python train.py --num_hidden_layers=12 --hidden_size=192 --experts_per_token=6 --d_expert=32 --hidden_act="squared_relu" --moe_layers=[3, 4, 5, 6, 7, 8, 9, 10, 11] --balance_bias=false --router_z_loss=0.0001 --n_groups=8 --shared_expert_gate=true --vocab_size=14109 --tie_word_embeddings="early" --beta1=0.9 --max_seq_len=256 --max_steps=3151
Below are experts of layer 3 (counted from 0) of a mixture-of-experts language model. Rows are named router (the router's row for the expert), up (a neuron's input weights, with its number) and show model dimensions 96-143. Each number is 200 + 20 x the weight over its row's rms, rounded and kept within 0 to 999.
After each expert's rows: a language model's description of what the expert responds to. This comes from a sample of Wikipedia text that the model never trained on.

# expert 10
router,221,184,220,173,203,228,233,162,222,202,200,212,214,187,179,208,166,173,181,182,188,200,209,219,207,210,221,164,203,207,194,212,201,176,189,214,183,193,199,181,206,217,167,215,207,230,204,194
up0,231,148,203,187,229,191,248,177,212,174,241,203,220,217,204,187,176,198,203,174,201,210,233,214,213,176,226,200,216,195,165,200,205,206,167,234,184,205,206,211,218,226,179,220,218,195,213,203
up1,208,190,219,197,199,197,202,192,192,241,178,254,196,190,200,222,227,185,182,208,180,178,180,197,215,229,172,208,243,185,200,164,205,185,185,203,216,202,201,195,172,196,185,200,173,203,187,205
It responds to: The article a/A and word-final vowel pieces, especially -ia, -a, -ii endings of Latin species names in lists, such as Athylia, Babingtonia.

# expert 14
router,234,188,214,168,228,228,178,179,203,210,197,219,231,193,194,206,180,183,199,183,221,219,221,218,196,221,200,175,213,196,196,227,195,202,188,217,172,171,235,181,182,205,188,210,207,216,192,216
up0,219,198,183,194,214,159,183,174,208,217,161,210,188,206,186,201,195,154,192,217,240,200,186,190,185,222,240,239,207,221,203,221,219,174,215,205,173,188,228,144,227,185,205,179,211,204,200,230
up1,187,204,151,199,197,221,169,152,175,198,230,181,190,237,185,203,182,203,179,180,213,191,187,194,183,182,195,184,205,206,163,220,185,228,222,255,226,178,201,218,195,178,190,208,204,198,207,161
It responds to: Single lowercase or capital initial letters that begin split-up names or words, especially Asian romanized names, e.g. Sh(ou), -h(yuk), T(arbert).

# expert 11
router,218,171,214,180,198,203,195,192,191,192,216,218,211,200,188,191,185,194,187,184,199,229,228,208,214,223,179,188,213,188,177,225,166,170,178,213,167,197,204,162,177,191,182,217,200,203,185,200
up5,193,211,200,183,220,221,200,154,202,198,185,190,204,214,191,186,199,221,164,184,239,248,189,217,222,193,213,164,205,176,227,213,182,220,191,214,208,176,184,231,216,252,189,180,188,190,168,239
up6,175,189,193,231,219,177,188,224,226,189,188,200,185,184,227,153,210,198,193,191,229,233,196,215,177,177,187,201,164,206,203,201,183,180,188,179,176,194,188,218,189,176,206,185,206,200,181,224
It responds to: Opening capitalized word pieces of names and terms, mostly inside tables and lists, such as New, Val, Se, JPL, Al.

# expert 25
router,227,173,206,206,199,216,213,189,182,225,230,217,199,188,188,207,171,180,184,191,217,198,220,233,206,229,195,180,212,192,185,233,192,164,182,210,175,193,201,196,194,209,176,196,201,191,188,182
up5,205,221,199,181,203,205,176,173,197,215,204,181,189,226,164,203,162,218,198,207,200,186,198,191,218,230,229,210,199,191,233,189,215,208,183,199,194,179,221,186,194,218,204,197,198,239,192,190
up6,193,211,210,217,194,191,201,203,198,154,262,203,194,206,205,222,223,195,172,194,211,189,217,227,249,190,182,154,193,223,188,262,204,189,211,175,145,195,211,206,192,167,204,228,190,208,175,204
It responds to: Digits, percent signs and player positions inside pipe-delimited sports or election tables, such as 65, 0.28%, MF, GK.

# expert 3
router,219,167,201,173,181,213,216,177,185,218,225,213,238,178,181,188,193,181,183,193,198,234,212,213,210,218,188,190,223,187,210,197,211,181,193,204,185,204,214,173,211,214,206,239,212,183,204,197
up15,225,177,199,211,193,196,223,209,189,201,204,208,189,173,192,200,183,198,199,186,247,228,210,226,227,179,212,182,198,193,214,187,211,201,184,240,206,187,216,213,213,202,202,224,219,227,182,219
up16,187,198,173,174,179,199,198,228,193,215,196,203,214,190,182,206,178,199,225,192,188,222,178,205,224,202,169,186,222,182,208,186,208,186,196,224,214,206,208,185,221,204,190,192,200,192,223,198
It responds to: First word or piece of a field label after a dash or line break in infoboxes, such as Born, Coordinates, Genus, Location.

# expert 62
router,211,172,230,180,203,212,191,177,218,219,221,197,200,193,167,204,191,167,192,179,183,195,219,240,201,228,180,196,210,205,183,216,199,166,192,206,181,183,196,204,173,180,204,227,196,196,178,181
up0,183,158,199,197,197,193,157,207,206,212,171,219,207,197,182,198,204,190,225,197,228,179,205,204,198,232,197,207,198,200,203,177,168,207,155,192,191,239,155,194,210,190,185,204,205,194,225,206
up1,179,197,186,183,195,191,182,204,174,212,209,161,182,225,183,214,203,168,204,175,205,209,183,212,211,192,190,213,201,215,199,213,189,215,197,178,196,200,204,194,209,201,217,203,200,195,193,235
It responds to: Prepositions, mostly of, after nouns like maximum, total, peak, plus for/in/about and verbs like reduce, improve.

# expert 6
router,230,167,212,179,222,237,218,179,211,214,205,240,235,170,183,199,181,187,178,194,209,208,204,232,212,233,217,181,197,177,188,194,196,189,170,218,166,167,225,176,185,207,160,208,209,210,205,204
up0,217,162,221,201,240,192,211,173,223,194,206,226,224,161,202,191,183,178,205,202,195,182,218,247,176,206,197,191,215,177,195,187,184,193,178,224,169,185,219,197,201,223,141,159,216,215,220,219
up1,190,212,178,180,205,209,244,216,179,186,172,209,210,209,206,183,175,186,210,195,224,177,203,227,192,213,206,206,206,213,195,195,187,229,161,217,203,203,216,215,218,231,211,235,207,220,153,215
It responds to: Quotation marks and apostrophes opening or closing quoted titles and phrases, plus the first piece inside quotes, as in 'bloody', "One More Night".

# expert 52
router,239,169,226,203,228,211,206,181,212,195,193,213,206,192,195,184,176,171,187,192,203,230,211,232,223,228,224,211,216,200,191,239,207,167,195,221,185,212,224,186,197,204,208,240,214,214,181,217
up0,187,208,158,198,177,195,194,227,200,234,178,223,224,185,208,136,184,205,204,213,218,165,197,187,215,185,219,215,255,215,161,188,194,166,169,220,172,210,199,181,224,176,180,198,227,188,199,215
up1,165,198,177,198,203,180,226,202,210,184,243,205,238,214,235,162,191,161,227,180,188,194,212,213,203,195,210,213,223,184,204,205,235,182,182,212,153,212,245,194,213,200,219,231,216,191,171,196
It responds to: Quantity and particle words in measures and phrases, such as over, per, more than, less than, out, up, half, roughly.

# expert 54
router,215,174,210,176,184,221,212,193,184,212,218,231,207,182,192,190,183,202,188,186,190,236,219,207,211,213,179,179,207,190,175,236,176,191,186,209,141,185,215,174,176,221,181,190,188,212,179,205
up5,157,221,209,212,171,189,213,176,211,210,191,202,194,205,204,204,185,182,223,234,208,210,165,228,201,218,202,214,181,219,216,198,187,213,156,175,197,219,196,187,200,205,196,202,167,185,213,197
up6,178,160,223,163,159,190,209,227,185,201,199,223,188,196,247,206,167,188,197,202,180,245,217,234,205,188,196,209,219,179,219,224,201,198,231,221,197,174,221,173,182,223,192,184,187,175,209,198
It responds to: First piece of proper names of people, teams and places in rosters and results tables, such as Mor, Pat, Ros, Marin-ers, Riv-iere.

# expert 8
router,241,169,211,198,185,227,211,184,221,203,208,199,218,189,194,169,184,177,181,192,186,201,219,251,219,208,200,203,219,202,188,213,178,168,200,212,189,192,212,171,189,204,162,223,180,218,203,184
up0,250,196,186,217,193,181,195,190,216,215,212,169,193,216,221,212,206,168,157,181,224,193,196,194,203,230,174,159,184,225,193,179,206,197,236,206,211,162,221,180,199,215,215,222,154,219,188,187
up1,241,203,193,208,199,187,209,200,196,204,191,169,222,198,169,170,156,156,187,190,212,209,201,258,215,194,167,226,186,196,201,194,196,185,232,197,212,195,205,181,182,193,177,199,188,209,186,198
It responds to: Space or first digit before a number, mostly in table cells of vote counts, results and statistics, e.g. 61.7, 1954, 72.

# expert 15
router,215,189,196,184,216,239,206,200,181,191,207,217,219,184,202,190,167,181,172,194,180,237,183,218,204,236,200,197,214,208,178,199,157,179,178,203,183,182,196,181,167,182,194,209,216,210,161,210
up0,187,219,182,202,209,201,238,157,197,228,185,224,179,173,181,191,205,169,208,199,231,210,200,184,198,177,152,210,213,216,194,190,185,196,205,218,198,203,174,206,188,203,174,170,197,249,183,194
up1,181,237,188,179,188,175,244,208,222,231,188,213,206,195,168,206,154,202,184,212,209,223,191,238,137,191,209,189,208,212,215,206,194,234,192,204,205,168,209,184,219,171,171,202,189,182,228,212
It responds to: Leading words of proper names, mostly New, North, South, East, West, also University or City, as in South Carolina, North Andover.

# expert 31
router,212,171,218,195,180,196,224,200,207,188,238,241,207,198,199,206,181,211,174,198,207,207,201,214,231,226,203,208,216,206,200,219,194,180,176,219,149,197,227,171,173,208,164,199,186,207,186,200
up0,176,183,197,195,211,193,213,207,212,146,222,209,188,210,183,173,209,192,161,196,178,200,231,191,214,185,154,209,202,177,213,276,195,227,234,206,178,173,225,188,198,205,188,223,156,187,206,255
up1,191,214,193,189,195,210,221,166,225,206,174,189,193,211,191,225,201,185,154,211,215,184,201,181,211,207,222,171,214,208,214,200,208,222,170,184,179,171,223,137,205,178,155,191,189,212,162,178
It responds to: Raw byte pieces of Japanese, Vietnamese, Cyrillic and Arabic script, the also of See also, heading == marks, and single capitals.

# expert 1
router,209,197,218,186,198,221,237,187,190,187,236,200,217,160,209,213,192,169,197,191,203,237,215,233,216,207,205,181,201,196,201,203,190,206,201,190,195,196,214,181,192,194,180,199,208,204,196,198
up0,212,218,214,203,189,225,174,231,222,213,190,209,180,192,201,235,208,172,219,219,221,209,218,171,180,207,231,191,234,169,229,231,175,217,222,197,201,166,193,178,219,197,191,203,195,211,222,180
up1,206,203,192,172,175,193,204,237,191,180,207,188,174,186,193,217,200,176,195,203,183,222,234,215,205,186,201,220,188,241,231,186,209,216,197,200,199,201,229,213,185,173,200,200,226,206,208,193
It responds to: Final pieces of place or person names before Location or Coordinates lines, plus birth-year digits and list punctuation, e.g. Latro-be, Puybar-ban, 194-8.

# expert 30
router,213,183,222,206,181,222,219,202,215,213,217,230,204,174,197,205,170,201,196,201,187,222,202,239,224,216,190,167,206,190,188,242,190,186,172,204,189,203,202,185,194,213,183,189,204,230,177,210
up5,213,205,205,179,194,230,214,212,222,175,207,184,195,168,219,206,197,178,193,155,150,202,213,181,236,183,237,150,196,170,212,213,194,239,185,197,202,211,202,216,199,215,185,222,170,231,203,166
up6,189,199,208,220,236,184,204,216,196,184,237,212,205,208,210,211,161,197,198,215,171,217,198,198,194,249,181,243,198,165,207,213,232,196,186,207,199,234,186,217,226,213,180,169,225,217,216,230
It responds to: Middle pieces of non-English names and words split into syllables, such as Sziget-v-ár, Chern-y-kh, al-Ghazz-i.

# expert 22
router,209,181,196,167,200,225,202,200,213,210,227,225,224,163,203,201,175,182,194,204,189,207,225,238,205,218,193,176,202,183,178,224,199,163,190,225,205,193,202,185,186,201,176,216,203,222,189,200
up0,187,208,199,175,213,241,168,215,158,188,209,221,185,195,218,175,224,208,164,207,211,192,202,227,190,176,191,188,182,174,169,221,196,181,203,215,218,194,207,224,190,218,216,197,200,207,187,164
up1,172,204,191,213,232,224,199,200,213,184,251,187,197,166,213,179,191,183,189,204,171,198,249,188,163,175,227,191,205,221,193,185,207,160,182,223,225,225,207,188,205,201,197,211,194,204,206,172
It responds to: Digits in year runs, series and code numbers, and fragments inside names and words, plus language names such as Latin, Greek, Spanish.

# expert 2
router,217,196,212,173,202,230,189,195,195,192,215,211,210,165,191,181,193,201,155,194,196,238,206,227,223,233,193,175,201,196,173,192,190,201,178,196,172,186,195,144,159,201,181,226,180,175,213,197
up0,212,213,161,195,224,211,198,214,193,162,206,200,216,235,196,207,229,210,172,181,214,240,248,228,190,213,179,219,178,152,197,181,199,165,217,176,193,186,207,183,160,193,184,182,169,199,200,189
up1,204,209,192,167,185,207,168,215,221,203,189,179,184,194,221,173,192,195,174,206,217,219,172,221,204,209,204,191,205,223,210,191,218,187,218,159,191,183,203,188,171,228,163,201,156,207,158,194
It responds to: Words inside titles of songs, albums, films and books, often after an opening quote, e.g. Love, You, Before, Great.

# expert 43
router,227,200,220,191,218,242,220,168,212,196,211,238,212,158,180,186,177,179,172,162,221,193,175,207,194,219,188,208,206,211,172,187,181,201,189,221,199,189,202,186,171,191,152,224,199,203,165,206
up0,229,220,214,211,171,209,245,235,214,216,183,237,180,177,178,166,218,164,206,174,225,201,231,216,208,205,221,189,198,221,182,195,203,227,158,210,204,200,180,197,192,214,187,193,181,191,183,184
up1,184,202,219,203,230,212,226,209,217,164,170,239,185,184,187,215,221,172,195,211,209,200,225,194,195,211,219,171,171,189,189,213,229,210,198,226,193,203,217,210,210,234,193,197,154,216,184,180
It responds to: Final year digits and time-span nouns after numbers, such as 20th century, 18 years, months ago, 1920s.

# expert 46
router,222,177,198,178,207,206,202,183,210,223,227,213,212,204,186,190,169,194,208,177,196,227,215,223,195,220,195,176,203,195,163,245,192,180,197,211,190,181,210,177,177,213,183,212,209,206,195,192
up5,223,231,201,193,232,182,183,181,202,198,196,206,228,217,216,181,180,206,216,209,222,222,199,181,177,205,190,209,186,174,195,246,228,183,215,212,220,216,233,205,206,178,207,193,218,205,199,191
up6,217,201,198,188,218,190,172,204,201,204,196,220,218,214,223,185,199,243,232,192,167,253,203,238,238,206,164,160,216,177,138,227,196,222,195,229,182,186,245,174,229,226,209,200,208,193,233,206
It responds to: Inner and final pieces of Latin taxonomic and scientific words, such as -is, -inae, -ium, -ensis, acid, and beetle.

# expert 29
router,218,207,209,204,217,217,206,178,228,191,199,220,235,179,177,162,173,201,178,201,192,208,191,246,204,191,212,195,210,171,205,240,190,183,206,215,170,203,198,174,198,222,201,248,198,225,173,198
up0,201,220,167,156,202,177,167,185,208,207,168,217,227,179,186,181,230,213,198,222,225,214,218,167,219,211,219,190,210,188,230,221,209,210,160,190,180,240,215,223,190,156,216,230,234,226,175,217
up1,176,205,224,147,242,215,205,220,207,201,196,207,227,198,190,177,203,184,222,212,182,195,182,215,181,198,227,209,174,172,184,212,149,167,224,167,204,212,187,197,189,241,203,192,225,185,165,197
It responds to: Leading digit 1, spaces, dashes and bullets that begin years and numbers in tables, lists and date ranges, such as 1993, 1929–1945.